config = dict(
    num_hidden_layers=11,
    d_expert=32,
    moe_layers=[0, 2, 4, 6, 8, 10],
    routed_scale=2.0,
    balance_bias=True,
    lr_router=0.000651,
    learning_rate=0.0131,
    max_seq_len=512,
    max_steps=4906,
)
Below are experts of layer 6 (counted from 0) of a mixture-of-experts language model. Rows are named router (the router's row for the expert), gate (a neuron's input weights, with its number), up (a neuron's input weights, with its number) and show model dimensions 0-63. Each number is 500 + 40 x the weight over its row's rms, rounded and kept within 0 to 999. Numbers have three digits each.
After each expert's rows: "gets" lists some tokens that make up at least twice as much of what it gets as of all text. This comes from a sample of Wikipedia text that the model never trained on. Tokens count by the router's weight.

# expert 81
router:553495417489378505531473468480515506469486504537498515493562538529520578542523551429502525484453450495499422512541493552489482546548452529505486493539466516568544509453452573485520515481498482
gate0:506458457584517491499546506443450525502398403470477504436506508521432414462508473515525551550474467473470535545487533484504484386571573476453491506483564557539508522509522477548522474499445525
up0:503497497509535548489480451526499481467567531457481456535507498501541473487587427551544468468503622558509573545583491533545534576463502504503467498457462472518485508534550482463472535500498544
gate1:545506457482520488499493548444533502480472529547491540545458515560502437541464503442443576411472431460511493487498498466506500540553559487491548474488473483492508581495514519459560532419522473
up1:437526483433443545545501428553486454428485525485503523539503498526494542545447476471477511512523524437539479474512545530452453591514461529552600423479443550518451542521515469501461538501454445
gets: "T", "L", "M", "C", "R", "E"

# expert 77
router:586457493493460457466484537443553520486504458482495544463542482452474534555495594545503543536488461470443485502525547532483499519581518450529505466541523447477552578501488522527446518424506488
gate3:510509509550597467392535513460488489476439513479489495502502524539516550502529497486446481553494437475492446529546533512448436528557449529541572476509527542578490492414487476491484479432476491
up3:538479530447489484462505475502505476471547474534558492469485482506587527549471450465459498507532520461505527509506501500534441505588502550529444464509522533520516534544489489504523577502507563
gate4:508476497464508531537578412442488491453503496496554629484433440500445457547544460523465525487464458453509493533513537533479454526580492524521492507525521592523442529490524480498399523424445522
up4:498459518496483467506503543522474488556454514488522533497427502528457487543419469461484511479479517541567531492419537494516513610561505556508376514476478504564455546549520502437514522523506560
gets: " to", " in", " was", " as", " for", " be"

# expert 23
router:510447509502470503464457465468465547451490481453491570406567550428536608519558507498476518519548500512527535554528515525501428507467475534450454501505519486585526535454457532518461522501501513
gate4:496605494563509528449449507513479446494613493504502588496536522497504529482518461485596530431481455517528484487480512535503490519505474499448487442521471483515436517574466506463483537420524487
up4:509562451547497468454518481535508489513544594468430534494503511543509524562518529524512519528509486544480586471492528503507380453484483529550520461554470497557515502499544549429504502491479573
gate5:510511535459543465423504438499486491461539499522487521501535486519486470487523446496559506399453508540506543472530510513501510470481507530548465531588515426479501407492516496529492509476477447
up5:450486509530516553445494463514513510511534513394547551428536448463570538495560520489447568532589532496518503550477531466508503528460477513504524524535498530527506472550418489493563503531511579
gets: "a", "i", "o", "an", "us", "u"

# expert 13
router:544454466511515473508476472467487518481503477507463546474548492503580530448503512488509567532444424532462567538496570518476520493524504431474505535460482445498470592474546508529458499478470497
gate0:541502455564503512425498532469501469553553477572576454448473504502561549514558494457535498502484560477496449497486463457521425539536520504458518600508505462537533539434492532476506519497485528
up0:535483512494513537485482517510531445470532515497449490467431515507449534551478415464518397480527505471516520459529521487517529524582463615446513482543488543530595500515446456561519587524467533
gate1:511446395498502406549441487490472544475489572523544554530579505517539536519441549499416571391516577450513515462513567480502564508515503536509544512493483515468483505464544477503505522480538463
up1:489499488530440429486465465567571505501542423525510518467493547499508487534484565469492488564493491497405537626476471513533516508446503491512467489502538585572464414489441518411485463554543517
gets: "-", "\n", ")\n", " |\n", ".\n", "|"

# expert 33
router:506481412497423558431477487466551447424511493533488472512518534523475471484478549543491522542502412514458488534523486617415522591566548456556568470510432474544490521479537471538452439527505462
gate21:516467425551476521493488423546547532435500563515492431502499515516379465475445553485494616519514460501523517396495528561439522434520490518485539460519458515507527540456586522531434468563507539
up21:518517546485424499505487499515475496551459462537532534525467522497571476553536453471454444445508553478501489467499502455527494525438464519498418510532518506448462525514468446455592611469480474
gate22:552441514492500537521433461383500566524404509516520516516481522530529537495540396512449511533496457471517452536528494485454512572499548489554511498444478520465523490479434510537555481456544508
up22:517471548534488467509576596471515555448552504510558519515453452465443497471457566436524539509512485586453499476486410451571451451563469510472446560523491505495504480488470441576534521525452494
gets: ".", " of", " New", "s", "b", "le"

# expert 4
router:519447409474455549471462411500530477483426441569490565511497584450539497520524535475546588512509445492487506534560535518555474537515457483449481482514518439568508541397468493537531419548485460
gate1:495463499514507487460458573546536485539447485494485561559426517463478497591540497467539545512519494502470571473472487526553489502551497438473458512461523538448462595500429471601502464525478464
up1:470495523522457487490431517547483529510424469461441544578499522454424481519501477477515562503431442464465487569537488505531498492515432450396489473499554538511464529453438535560530428566446543
gate2:539463489570466502520501481517497532532522505526497603487485517483478543533529549477477425483546553511568559534560436460538477508503501481504507496438507537532526476576499510543482535465412518
up2:572510418544537495476520461484511495597483455460408508479505582496490455435492530548437488443570514428509485471510503499440537546428483525493567471498495526471494486523526453447504479465492569
gets: " c", " b", " p", " s", " d", " t"

# expert 113
router:612473433468439588431456486490582453486461464508486562448529500426532508462572519499500573549446515489520538494555557543439536503471489533469465523531423427509557542470467517455498475457485523
gate0:611439447450482503470472475544536470458467508536498491481513543385601517507435451477516514517498516546548502476504522484518491484481499500539537463530503537497511388454542477498560513506482510
up0:457572539535556507494573574484443488482451459483522537535524556440527557551470498515420505537535486482507483517501592516453493468481455474473490495533492519478485529601509563529479550468492486
gate1:466459556497508559471433465525579501433517504509485496504499525471556464489603478465546584547511469484502556484516440523478478455550545470565563476493486520536534545515412473577489430504549511
up1:527462517504570552475456441533537483417437472480499562514484514472533449480551450511497537459486580485556511442386587490478499455484588422498556452473466511455541509497587448505563568440531521
gets: " the", " a", " an", " his", " their", " this"

# expert 42
router:543522466501451470489489505412542506458551518450486530468505520491583585549437500457510555522500498487426474513575509548492518511508441466480511454501433452489518537525473529572544441530490457
gate5:493529441474501458548555436457462518556518479516517519491529474499507474506504463458430591487547547528414429569511475515599460524469572434578461477533475482520513524477508435457556458476472519
up5:484563554492504494479479492533479510529560508448560516575564491525489495544509513565449512507494526478528447490477480460526528516581553527497555560531492442432544441551462500532530472506512568
gate6:534468478561393481470530486465563547479511463535463544463525513457519506548454484469476506518472554504492462438556523487403524591455540506445562458438504468515470435502506449501544545512538495
up6:489493590504510447472454512557433564503432534530565442534441500539435562422587464507484482525522484521523516518520511512497548493491511455532492562535537585468537515476477492454511526486555492
gets: ".", ":", "-", "us", " John", ")."

# expert 59
router:574427520502446482498467477476521466437475499501519485497481565528558500477462484489517531529524451518493501522518515588587466489524479514492469518514466497496512573441473499528487526441490506
gate5:582480448575484524467525516434568488491514476529564584484528525511527430513530510585493518507472553536458561506515498539483440395554515486478517474544536464458508509573505486471453508408493520
up5:549541444582516572509484443440546573431460537587490540567480489574494446505480502459555446439459535492477545490475482590487480457557447490527540474488511494547489520538536505446518483423449474
gate6:566508515531602423463496487444523515467501483544503491504436405511496569432541500529485532486537482501427512516479523475572479467465567541449472501525540522435540446476505485567508593508533510
up6:482525575493463494517500480523409569532602504486483454515460547506490543501503459433514477463500572489533405501444506513464544571508475592492575462447515488553508584525527520496497411552497570
gets: " in", " the", " at", " In", " from", "In"

# expert 60
router:548433477477398519497446477428489532486471501537511533523475505517468525487517507507517528444546445526521516515534518515465458489504473485466515502510481526587508493496546557486506469530495511
gate5:574471527505513534481498562515482531493448530552504467536431551510585499472546484478499490441547540475540479486513534564502426545558518505497537544506540488560481561504494501462581528534545517
up5:533537497511531533486521477513513499479613486444493525424534457556487556469499461531468499528495471465510532471560481459517513478488460560553501541419493504484534523489411466435461422497488501
gate6:473455500503491541498495498483562525422565460496457467533548565462399545539513460449543503464573483462494522514499417527527363577469516510481535461492514533551517480516519504580519474428450534
up6:511497497431478452441408509484491498471504494522484495469471464501529534520497492507528433511462524569487490429561498522463571479509431551495533475545418454491483588471516562519527523541541478
gets: "0", "4", "5", "3", "2", "8"

# expert 21
router:523516444547502519524489489427525467529474511523453499504511550508495511522487499493514532535476489515535519465532568529440547567581495459519585490498413501481534520456449553489484465507542529
gate0:514507495476496413478550530470487515433492522470469471515526504486544427575499495536465504471546488532533444453503505467570482550582582520498515595485556492490479491523467551458549525415515557
up0:501519392534552481496505568544511499485506534476459501535458486513523446532575567509498516553520487484554458423530500496439556515559600500540497481482525568448490463491453506543503538473531583
gate1:514477506471520492528460457570481455478494480478474514399488561545545551479503466497509471542566479507501586541582520552532493495516548539465517516435490418546496505499543406496554538508438486
up1:495505520489487512472480535447450483553540475463504535516532567440486461490446490543472409556498529569457497511476428592487514559565564505502548519519533463485473523540526509542468483432525574
gets: " N", " S", " New", " U", " United", " T"

# expert 120
router:555465472535445555458449489447533459475491446507438534426576512529514555504571523460503510537474478541484430548542502562497510584506550549511494415543510442549622540505527503527527499485523541
gate0:518503555557462552495499483497498580437511484467494501489460433511529524437542518430522528542472490586487446520546586439504494500461601501483506493488511496484556499508531551565544495506444501
up0:454483510520472447482458452494549514504472455533483467566526443578588474409562530460538567498504541485521463509500495483565535567459597519516421506531493515488541527551542495510493503517527510
gate1:498408529463486523534509510538562500483441437462451511476553518407459560488461512472514493533430496547430517518499492546499406488518495460576489525483515503515522496498513581454511521561489528
up1:488436505565555511505513507508507513441461500499486459442530506443480546503476497530502475570437530443548490457493483484510425495472417450478532550476542495522508483463449542400578500555473532
gets: " ", " $", " were", " about", " approximately", " writer"

# expert 119
router:521457485452468526492506485472508511477511533526501549490489530513480531558570483490483518490526514498498537500585530464498441492509444537469523468501513495563538499513532515508508503511471475
gate8:532475499471466475487490535484504512466514482533498523569487465481445508512530474499494596476531566510533575490530533464542440497485449530554490445497496457536496502517538563503560547466400457
up8:555488507515543496543491425486551501482464593490569532487508424460499570518432483471474489437468543478496550491416542557509474462494511492492528515479515497473533460492477464493501553509511471
gate9:494479531559523543457497453481518491477494524533526475535515509556500519477481490543500521586537515459483434507503462475498527538455494549590492453495460429529506517473522536491510445508442514
up9:468568520457513448571501543518479532556493466518477511486491530511524459527510549494527458501455471438557523550487531509452459483505485509486569441581463581550425483526481449546523444458510512
gets: "0", "4", "5", "3", "8", "2"

# expert 7
router:519493508490467508395480490487508476455554475489432516475550485495530542507538498471520507541520466513532497497507573560458455607584540474534510485486482448488552498452476529487469530542565486
gate5:569506507485414483479492548536504485431518496540450581475600541481474560466463500450516596504505496406498526447524479519501522555525487602509486523451494475473588490473526507433476509514542426
up5:518486465516494480573505572435501509432517512518505487528492502476478487448511501532504471481451504434490501562552503514490516473503553539498536433511551524507509482511518472523469543451495577
gate6:542489557449485539505519473498620476535529469500485470494505488560523505478479483481501562442549496521464502492490528500455516500546452488566462579557453515464499494517522461518449506456447538
up6:507484474510450454466535537469547537414570503607487514452561489533565567455522560481545474558454513492510482499522517544533473530489548498508563508533502479536519442477552529466506526521511467
gets: "a", "i", "o", "ia", "is", "as"

# expert 19
router:564450492573414465508458478430556560462432434514442500489566516474497499504457493500564531514477534497487451463510474456492458500596527543450512485549525422517545519494468528537495524519501466
gate3:497458587469479542449481523487481534543470456539443443506508498505471504595517455528566480487493525510536530435517488452511495536593487512397490541522492414607579549531463528529530512570535499
up3:482478557454499501457498478476535498489518499397463464482566539505437423530492483552531507535518586463435518461453493516586477484601499516450453499509475452544557564529492519464553546478508510
gate4:506474525546428464538484534422484582412438428490450510480518474505487500475546551466595540519496517516464449445504556406545480504559557500413511516501530484507518522503496517507553505484505513
up4:511450485572417426539487510444461568451481470549431543526498465544467530458511526499567513530485522557539505459495574394555496480518542541398494539487534477501522490498567504494505500539485487
gets: " as", " \"", " that", " a", ".\n\n", ","

# expert 79
router:588473424504453489495489517463544478443498453490455512485514562493555554565520528507454558457473494530520451471490493523496476576559550483497513522601499479541515545436452519449520466493466500
gate0:501576440493474520479498507509474490491464519583491531480511447534548548492520518449519519458472532523544514511524539553499507499508526433407490511560537423494502532556538561529561523537533483
up0:488512500549578497473509513484520497495477454442509585526504551467573478424544523498478534525499471543525515467509556433531430581492449434484442504550498468453490446474443481539513483459530514
gate1:536530503507499506484443423531564592441567530451469490506483613515518532503548520495582506533499489521550516495534498441465497503546519518493497473540581456452447493474523488442542529534458588
up1:490468592548521498426484589500468535517518521517503494513556458525524478484491552395422434509486490511418531499479470482574512500468551484490525580476444530482535465509511532534545488459477491
gets: "ed", "ic", "al", "ian", "ing", "ical"

# expert 14
router:489462491542534505524493495462532512469458491481470521520500469510487560500525567475507530574461438560451505550600521532475542506541507542469546467459457489533576493504480566522447491537509557
gate0:524400536551430558515515500490533485483446508460485452440494479506485531487605552563476505478540496533451429416493541436516519508509532522451560528522463504510453493575554508505528463496540570
up0:543555518450455489448466543556405535537446432527480479564503518458439439472481530528508523492571530497562517439477555512451488466476502465501540527514481559461441546467544546514494469498441556
gate1:501490469494462483477497530539509510476500433511466419461486501535599537437454514444486507456550487499431521444488538501489522555472518437515520486504485435480583484466493485454489429510500431
up1:485456534559534483459557480454546497498496409476515529515465437458460584495543488529543548504491473474503456539470505483528590444493476525429527485480519551572567499540531504511450480512497519
gets: " H", " G", " K", " F", " P", " S"

# expert 0
router:554462474443495516482465507461543467497446469580502454504485489511538505449515523549475583526490460478447444451563520580483527546549508430496530461512431463565513526496474554501492445505538527
gate0:530441519456504461511505507478492497481492506484496516453529517489459484491520599598534541469549464508399557484513572549565488585458556440448528490502528529548491533468487569479434482486460518
up0:503438488484540468518590444478467484488516478574511438511475455480525504501461522526449508529537547502454503465487592558509562526480484461527477468440493528499463558525507559485501424483510536
gate1:545505473510493461532560421446560478516501488516487449487473514548568526489519494589436482499504480460442510531523517509540478527595583548527471475426509465533547520497541518517485545434473539
up1:486487569502463459475503592520475527489474561457475495445489556398512492499480509425540536475497489527494530542411460520444500484428462442471493594588479522517471494471498457468508449521495462
gets: " M", " N", " E", " St", " B", " Ch"

# expert 124
router:607518455466529487422530468450556541470511492561504511494557598472487517565520451476544565502440477516452504547513591538454503502504547508513458483581466495570576527527448502484478451502528513
gate0:564536541429542463468450530422442525457495484528572569454506504509525453532555490432521510483534539506476556461490510490482498514529469555522508517544504564514518551519550437526540480477567515
up0:429506419492459523504502483539506455558500520418404431574553474496476541515538490442493527499523486551429496546473510475503440442607589523485431468494548532543461406456445493543450506474469580
gate1:555538459511517501498469487506526508477591558492454564500575508502484517510541495414506536474467494499475508536522579494509509495482549530485447466563418484504540473497465550513469460533556494
up1:553535513510519505567532491499522445531478548498431495511500537423524522495532500478511541489471508486462463509517581500493527480510492475481496521517478469512502409495537506510494421542556398
gets: ":", ")", ")\n", "\"", " the", "),"

# expert 109
router:476433519545473561476485445474493479483491474492508552503566557485470531519498538481536504476420497501508449521490492521581536528470469489482479523552432451497526573460496479470471536466430465
gate0:474482495497499566471446499546484469580458553472512513553593473497500495508496560458556515547428524542445473522503498482488529545520515472498494507566499426480460523548497503508463467449451515
up0:503482436463521525523503538495466454475434558528554425509471537492449540536486503506454495474431426479497489528477531489483552451489527507485535473505523537438471535500481500590501532578516465
gate1:434438496516447496417438454483574497479471512528468494525520514547413542454472492455457472560547485509434432500472509507492568507561552476468514524449500500439439502478482520483503506488472534
up1:458578472453549505545475504522428536467521457511516483439484502548606511483534461462485509527537605490525485512532504485440445474482422481448564467490576496472485508504443506531429465560444524
gets: "|", " |\n", "-", "\n", ")\n", "==="

# expert 118
router:526488558484510509444464448483483455505489444502509517523499521468507533464486513499487524464488539556489498480590559490526431595516552475537499498477540466549562503521502499586479522512435515
gate3:514490501511438439507469476518522548494499556506535488464473515487519469533551522453534511485563527540447464472507523532436428482508502512487501487465407503500441527471537547467558454527441433
up3:502484498499508576548397466514466437535516480486487497497453527500428495485398453500466478565454397488549535475547416515480545452514486463455465555549517467521520516494494487563458488534477443
gate4:499505509451444505441465392556493492519496437508422490537483530473436541535471476499470494462465448537476504413486563435487499489591483459458457468507501500466514481522526532582459513528512461
up4:534569507501466577526512558509442483486558516473443538562433525522528464578487503492474454467492498493542479455452491414529507547568506498467495567531500480508441492470487589488465470505478501
gets: ".", " he", " it", " He", " and", " which"

# expert 87
router:578421476508477568454532491463566465497492443513463524456500552514593530420474478510476479486496481521567495485580464582488459491484513475540501536519430466527554562509505533529485558485481497
gate3:600453513453541537485534579520556525569475485570458465509527520570512446479438502542472467460481556512604481535513447509506479491444509494491510534555497512478529501542495460507520571528462442
up3:565422473518528457516567517522523578523474465615452477540535526529486472442474487541504468446536557473587475544488477500549473460473506499522545557517510435516537516553532431472539598510451396
gate4:542527505554480424577486514464535550490549536465578593469479559506460570507491486447497452442463488466526479505510490435515398438504457465539494540469463447481500592523479474495468499546445491
up4:521484486486511508478561534522518568522492548486451448453583485447608517536561483481450420548516518571454492498466484508512552470503518559463444536509510530524535575484437566537476480493495484
gets: " by", " with", " on", " from", " at", " to"

# expert 100
router:521482533532473495486509446440491451426430496566449506468515543536567502488499482514510546482538497547485463542591530512457457563528522525468536533515444414557525585493521528478518463514451498
gate22:569463576517467515474496459438553491542481480483498470520516520433511510545454515475489509486504483526450447577533454551450463486518487488569526551508472495523478550413510485513497500495467487
up22:573461556448462496470505527503531451558463500454546474511478520492489520545483537480472553507491490538495479535553510496542540488525470489566522516520480451500486527437433484500519551427456486
gate23:578487498470511494544502431483491477499486593492511543490491556525518524466469530548476550571496514420550576494518496495549534492415468555451538400552439544508464526525499468487499444530528473
up23:460467516507512543522462549560491546538564445534568539465505492481506488491585475475482570553453513467460429516372513572536503463578475408468499547496461480476539464478447541509532460486540491
gets: ".", ".\n\n", " The", ".\n", ").", "The"

# expert 12
router:512465460501453503471487497455496429495465455470483494462506485485543546448553557532525586464484455557516477503570519537566493510530553521514501548507432447485604574531502491468530499482493473
gate2:487503471480498516481464497469444483486445582492488474540527502449472479479427459479516484392503469465431523500497479481443482579519471478533536524556535590536498476474514498562534538430442451
up2:491420540429500515490543520513520455533540494600513480536463533566488511515437531551504474489484520541527485519488442529439557528504445573562452545484580435549475562524515419487475462551454576
gate3:518442497515473548565539491499431519455557482527442505570445528509504528455529572542465530492474508535503504454486514503438483504534533527465446490502503418473516537508492508480428539434537474
up3:534562528473482457419487554469569479506508520550550464511431494541511489529506462515580505491441501558503517513516474537544552562518521492547527454508491559496565576479487443450538572519465477
gets: "ing", " his", "'s", "ed", " its", " their"

# expert 76
router:566443403491472526490452492510543490480468496493499522486532481541500514523503562483497483525506492511528434492496551556450522514587485439520535457534475463530599563473536551566521463476533479
gate0:532420523488564501458521449514564494479403471517486513504466468447467431454478544471457510518496452556466540496488514566506560509507599487473387513495477525470491508440454498490518472533485502
up0:571481523505513556452545475494520435483453500553500478501435507497497513476468537477502529569560470534512507484474481538436527538483580540542419548473498515514487560436436475513502478507495410
gate1:575452502524483471529531547530467476496474549467500529423549542495479504561521474468470492523532553478515468505395541420488479472508531529462457464476486506500506519472496553522542507462515466
up1:566466512537539483532526514544559474511470465449519483585545462453493488480551520457444556491479524496479450489398493508550450405524487463457501504460440497497519508505494532494483468481536459
gets: " ", " to", "–", " would", " for", " about"

# expert 18
router:508536496573453533546447487477521518462545521492428506470578494561504567535491512452471499511387454486530422496525542551458526598521454466533505505510418507487577481487444559514535550515541498
gate7:562488526510445587526439485458507551495490496458440502473547459508536496542561491430472604511487461498429473490519473539501524503486538458491506501486457480508530439540490483470498521444442475
up7:507524540504494488515464460476519476520515437540489535488512463443550590512499559464500488470450488473501389497480526441499476597483494430522494520513495477413449489503423437487503488492510540
gate8:520455537495483479511497467470595475380507478505449506462459520517426511515530513462535459475528407469439480484531496509531471535508560544549500521501441483494500545452597483463458502447514564
up8:529491471533568433481490509418571506589470456476465467573475458507507425491485436577513484502498492568518481456527462522484515464460522456563507500458538493473511476557520521509445456448470547
gets: "R", "L", "D", "B", "C", "E"

# expert 45
router:565472526556452482534432396494532494467441456520464516424498522472520502473523488488454556453437477631507480495551523538496476525551524511497535512471436451533524506489464486504529518562469487
gate16:520486551485510404466457477488472389446518529548517590525519504560544560447443479504508494505469474469483575508516496513544560496485502460460486510505543464522487560499559549538356511494475509
up16:568517553468400488493567482513527470492509533491590543499491536509522544446480507519497433541545528649555507489519456585519511524507595542461485475453508466478543536447511515474565499526470594
gate17:527457450527532456439525560499488503435501494524396458452536489431566520392541527525528543455492558474462467541487509488556474481425525536517429429518470508442538541511451509542586543495469478
up17:510543457516552587544558469497390478469514513524510544548524469528490527413491549548435510551489469509498411570511495462505523468514501527495547547473543539435461559497483550484529413516561585
gets: " the", " The", ".", ",", "The", ".\n\n"

# expert 46
router:607448522487464493504481494484509512418479503574504477504598536461549525454539474465507509465470435561450432527569510526545478571526518492551491499500524522592504557497509523534505516465503436
gate16:524474499497477641494468497450469491467402463557466497476533535468479476525419482485509566481488496561503541459509518491491474394553483488502560557441422523537507480504534540501530464502486407
up16:563506564519407472446469493485489483508586437413455584515475509470502533472538569507505505444511440518555511512486455525516521469520554523499436517534573513561554569482564461477451505493518522
gate17:537509531470455499503504407461444496471533419518508463526533501477520531451533503467462506556434503499487506474598544482442513475496482503495458515535440443534487511488494545507530506548515447
up17:469475498498521514557548521518482448433538559498569496472511529428522512446555459482502454535454507533529452480414500479530499483447460512492494531544553458505500488546503500509526462525552542
gets: " |\n", "==", "\n", "\n\n", "-", "==="

# expert 97
router:527509482512495460544477424466487537457444462463491509459482534507468581474466512470541509529453512508532504551494478522553517505513559518506461493493517446576590565520522526480519470469515435
gate3:576472495534526423547475517452521411508538565452447517447462491479559514526523512502464515441490466413548411575564517535517501514493475502604513489509499519581483520454490462491561539467528466
up3:553436497471528461507430523510528480558490519515484549454455548536511482474545560467492517488529506487521475459571497552506492489497458414526443558568527514501524479407516465500578379478525561
gate4:484485491508481518494528549471554506518547495513493502464487474522655541542551452543464489483475574513465538562439472519597464484515472522507446524503490475551495553517526475480503562448538504
up4:496471502517433603518507518487428484521518542493488468545464523536525486489422463482472491437443485397522527478610462477471537559498472439449568478547442534573531517487503468528619468475496477
gets: "201", "–", " ", "200", "202", "199"

# expert 111
router:577477479500397545483518506514558462462467489470437514489501516418474476567596553482528505455458526504463523529554569500523517517589527492500484513483409449550568559490429502497504510419443507
gate0:491495503445486455488455448620524486498453502527475478497528502471497411532519482429547448485490529530506481510580516458499447576518528555480489543507453503528447508487469469500497542486462505
up0:481568446504488545490545558433488546484469476487507515560473545569527556481494463549493567530464436426501472464452514556460557506478505436495508423525516424468534485463513526464467496484599462
gate1:517562512495546465515454547466519540502560457535535557409473515581539490459436487522509527513547501476511479479527503479456422467478564468540530489528446492490563570525543518494449523440476527
up1:572591489546458524411464471579472474503504458424525473511460513468474509556545524447520476526528542472488519445518510449518530519490567526460524526442528506551530433435455438451429458474486578
gets: " the", " for", " of", " a", " his", " this"

# expert 71
router:538484489535489486466499491467561527473508465497467571436567540498441490450480535523467600514474468545484439503585548497557440516533494537475548516540555447491557562476458537519536508504501507
gate0:495474517501495528523462544501470590502491442460506497428564553493457496474452454472470589516530542512476340419525473467505498556536489565479509476572561520507468508501490496508498486482485538
up0:527542521528521529587525544491458439517489549495497521557558463455468496503463488492499489486501439504511419430468491536456464488502528530509549484534461492454466485497504491445514570477507528
gate1:538459445458510463470472504489501478457465444495525469452505515529461565493494475539575518512507424466435543462537500565478490428521411489426464477441454524465507566537473529485499478457479561
up1:486489542406532541465472537536556477500598472490512509492480480449530468538468501440551466514553514503552523536448510467470511451501574507502534457527542511528542484455482496520509540483463491
gets: " \"", " s", " f", " re", " c", " l"

# expert 25
router:584457451467508571486456494440532449500457412556489564481497507494527525554507529505508525475401505528490480533526560534484537508510453420501535467529440464489586537464528512542506521505511444
gate16:547525514469478523502572507479492474417503482539501491386519490469455551502580495523539506468486482531594529511572570529435458478499477525519577505491487483534557528484492412528474545487506463
up16:488517417460478511484538480481492473487457461482476444454509484526441506548490443492451504415561474522553570482540573389469513460481570434468595500518492563510437495453530467598458505510460480
gate17:510518474469422569423486480497537514405523530517478542518538468446513505486563561462522522483536491470457485500570503415539580500535541488461605428433561533453464447496475530525497535537510408
up17:521423494500469519463495523464518472441546496477419520479444432478510456541494486586545446516471504551406596520530503509596499477466519455503495463553496466508562524537514507570519501516546555
gets: " ", "|", "   ", " Air", " No", " order"

# expert 108
router:520455472526472547463439492454497460501483507524546487491562505509451532479500532464540513514420488457480451524503499547530537541514544469534478526584459405525515597463485531477483478471466468
gate0:548466530441501430543535480490520539497443562516493525478491473530484474558523461451508512445496525509523476475472502477553449468482464470511520487460490498501538542496517470411520482549490450
up0:504483486484505532432566471511496516502461539462499524541431558534528434528474500538473458530511445545566449446491574467475563532492588588444477483499516536509487480499478446559523570471510573
gate1:492520462518531546444460484569578524528462555436488459503492509503446552510505534447446490501446501477509511518462500540425519527510448475488497435496489466424496602502450444479485429556461458
up1:551510532468471510533489567492500524548450540481485498628488520536559463495447590524504423508509469427500450484552387509515504523482536445496445496534504559525424448532498532536438508539547485
gets: " |\n", "|", "\n", ")\n", " and", " |\n\n"

# expert 107
router:522428470553486518458478530492523537445513502465519449423516525540501561503528529445458624495456456505483462504503478515483552489582493525490518509529469463510507584464410522467532498538468483
gate0:486474471527500454502449464476483522585539531530513484531608496515476484443461457557470485533421483476484483528415506412543506530480496535476480422518523405475492499455532436505499514465466484
up0:495451507498536489486414442474527530556547477536504521515582511557444424519548450486457519494473561481496485484478467516546521481489544557495451488565469505509449515519502445447471461479508430
gate1:543487535496486496506515536477526488478496520610512494553462458527431503490544501518456595458441452459445454478480514527497514469555443529511519505502524491539535459558529562540512467450494566
up1:512518484492498528555509467563468432450508551523537494432396448511525497439491486461492469472425531551497517482477447537447510450417501467509557506485533535528464538491476452519458534545445542
gets: "'s", "ing", "'", "y", " his", "ic"

# expert 86
router:533472500480515555439502420471558526442480535459513480487570480480472572555564509484510497492449473494461475478545480610480474519521479464509514505512504511545506533494459494515488488532543548
gate0:483471461501445478476548434469459521499441512487513489512428550502461438498509505466535576507473467453526436438557496487446515556594606569563459451526451493561564526503517485534498526451468474
up0:497461480492530529556474546439462544470521464505464507524461500528459554485504490574453480501520486527495485547406502495505497476505519472566428511524563419512514461546518447532437488483463517
gate1:490502490525507462491514407523490570450475507436488493469479583522560453461552476486576555497476487491515480464530485482399436530517508538455526468550512416462515507456544464442499525477466534
up1:436485496544443475455496467470586470509507533494471517451518514487494505514487465534523542466478522552507517506530506435467549502541579537493518474564556477537459518504480566433499469441536526
gets: "at", "an", "it", "in", "im", "al"

# expert 85
router:487510494476464487519520504508496525484546459481480534443534514461522536550522512457514542472454458502514495509521542492511529561510507507528558465522540494506635569508506541479454539431467533
gate11:438493494455459527468561475388515465544460467518531505418498480514559513435444460491541499519482437640505485531500492541513503507533504488454464495495471474515473436459523483418509480459495510
up11:502543486469502420438541547483520499483457549421508504520515482480544540492529531498499542438465487516462473554593566507487517517559544514494506468461545523463548548535388507517476583427492544
gate12:575509544423520549499473436460542511513490518526480410499444541482493552509468498419519504487496511506472509567523508512460503531505465470506609438436510525502490529497514462487522506522458509
up12:441476442437537448566443497520434540446508489540582550468500528472523540502542485451548433460465461491492547514482487454495509479467552508464551497434524494505549564524501503428522445538520484
gets: "ed", " was", " had", "ated", " used", " made"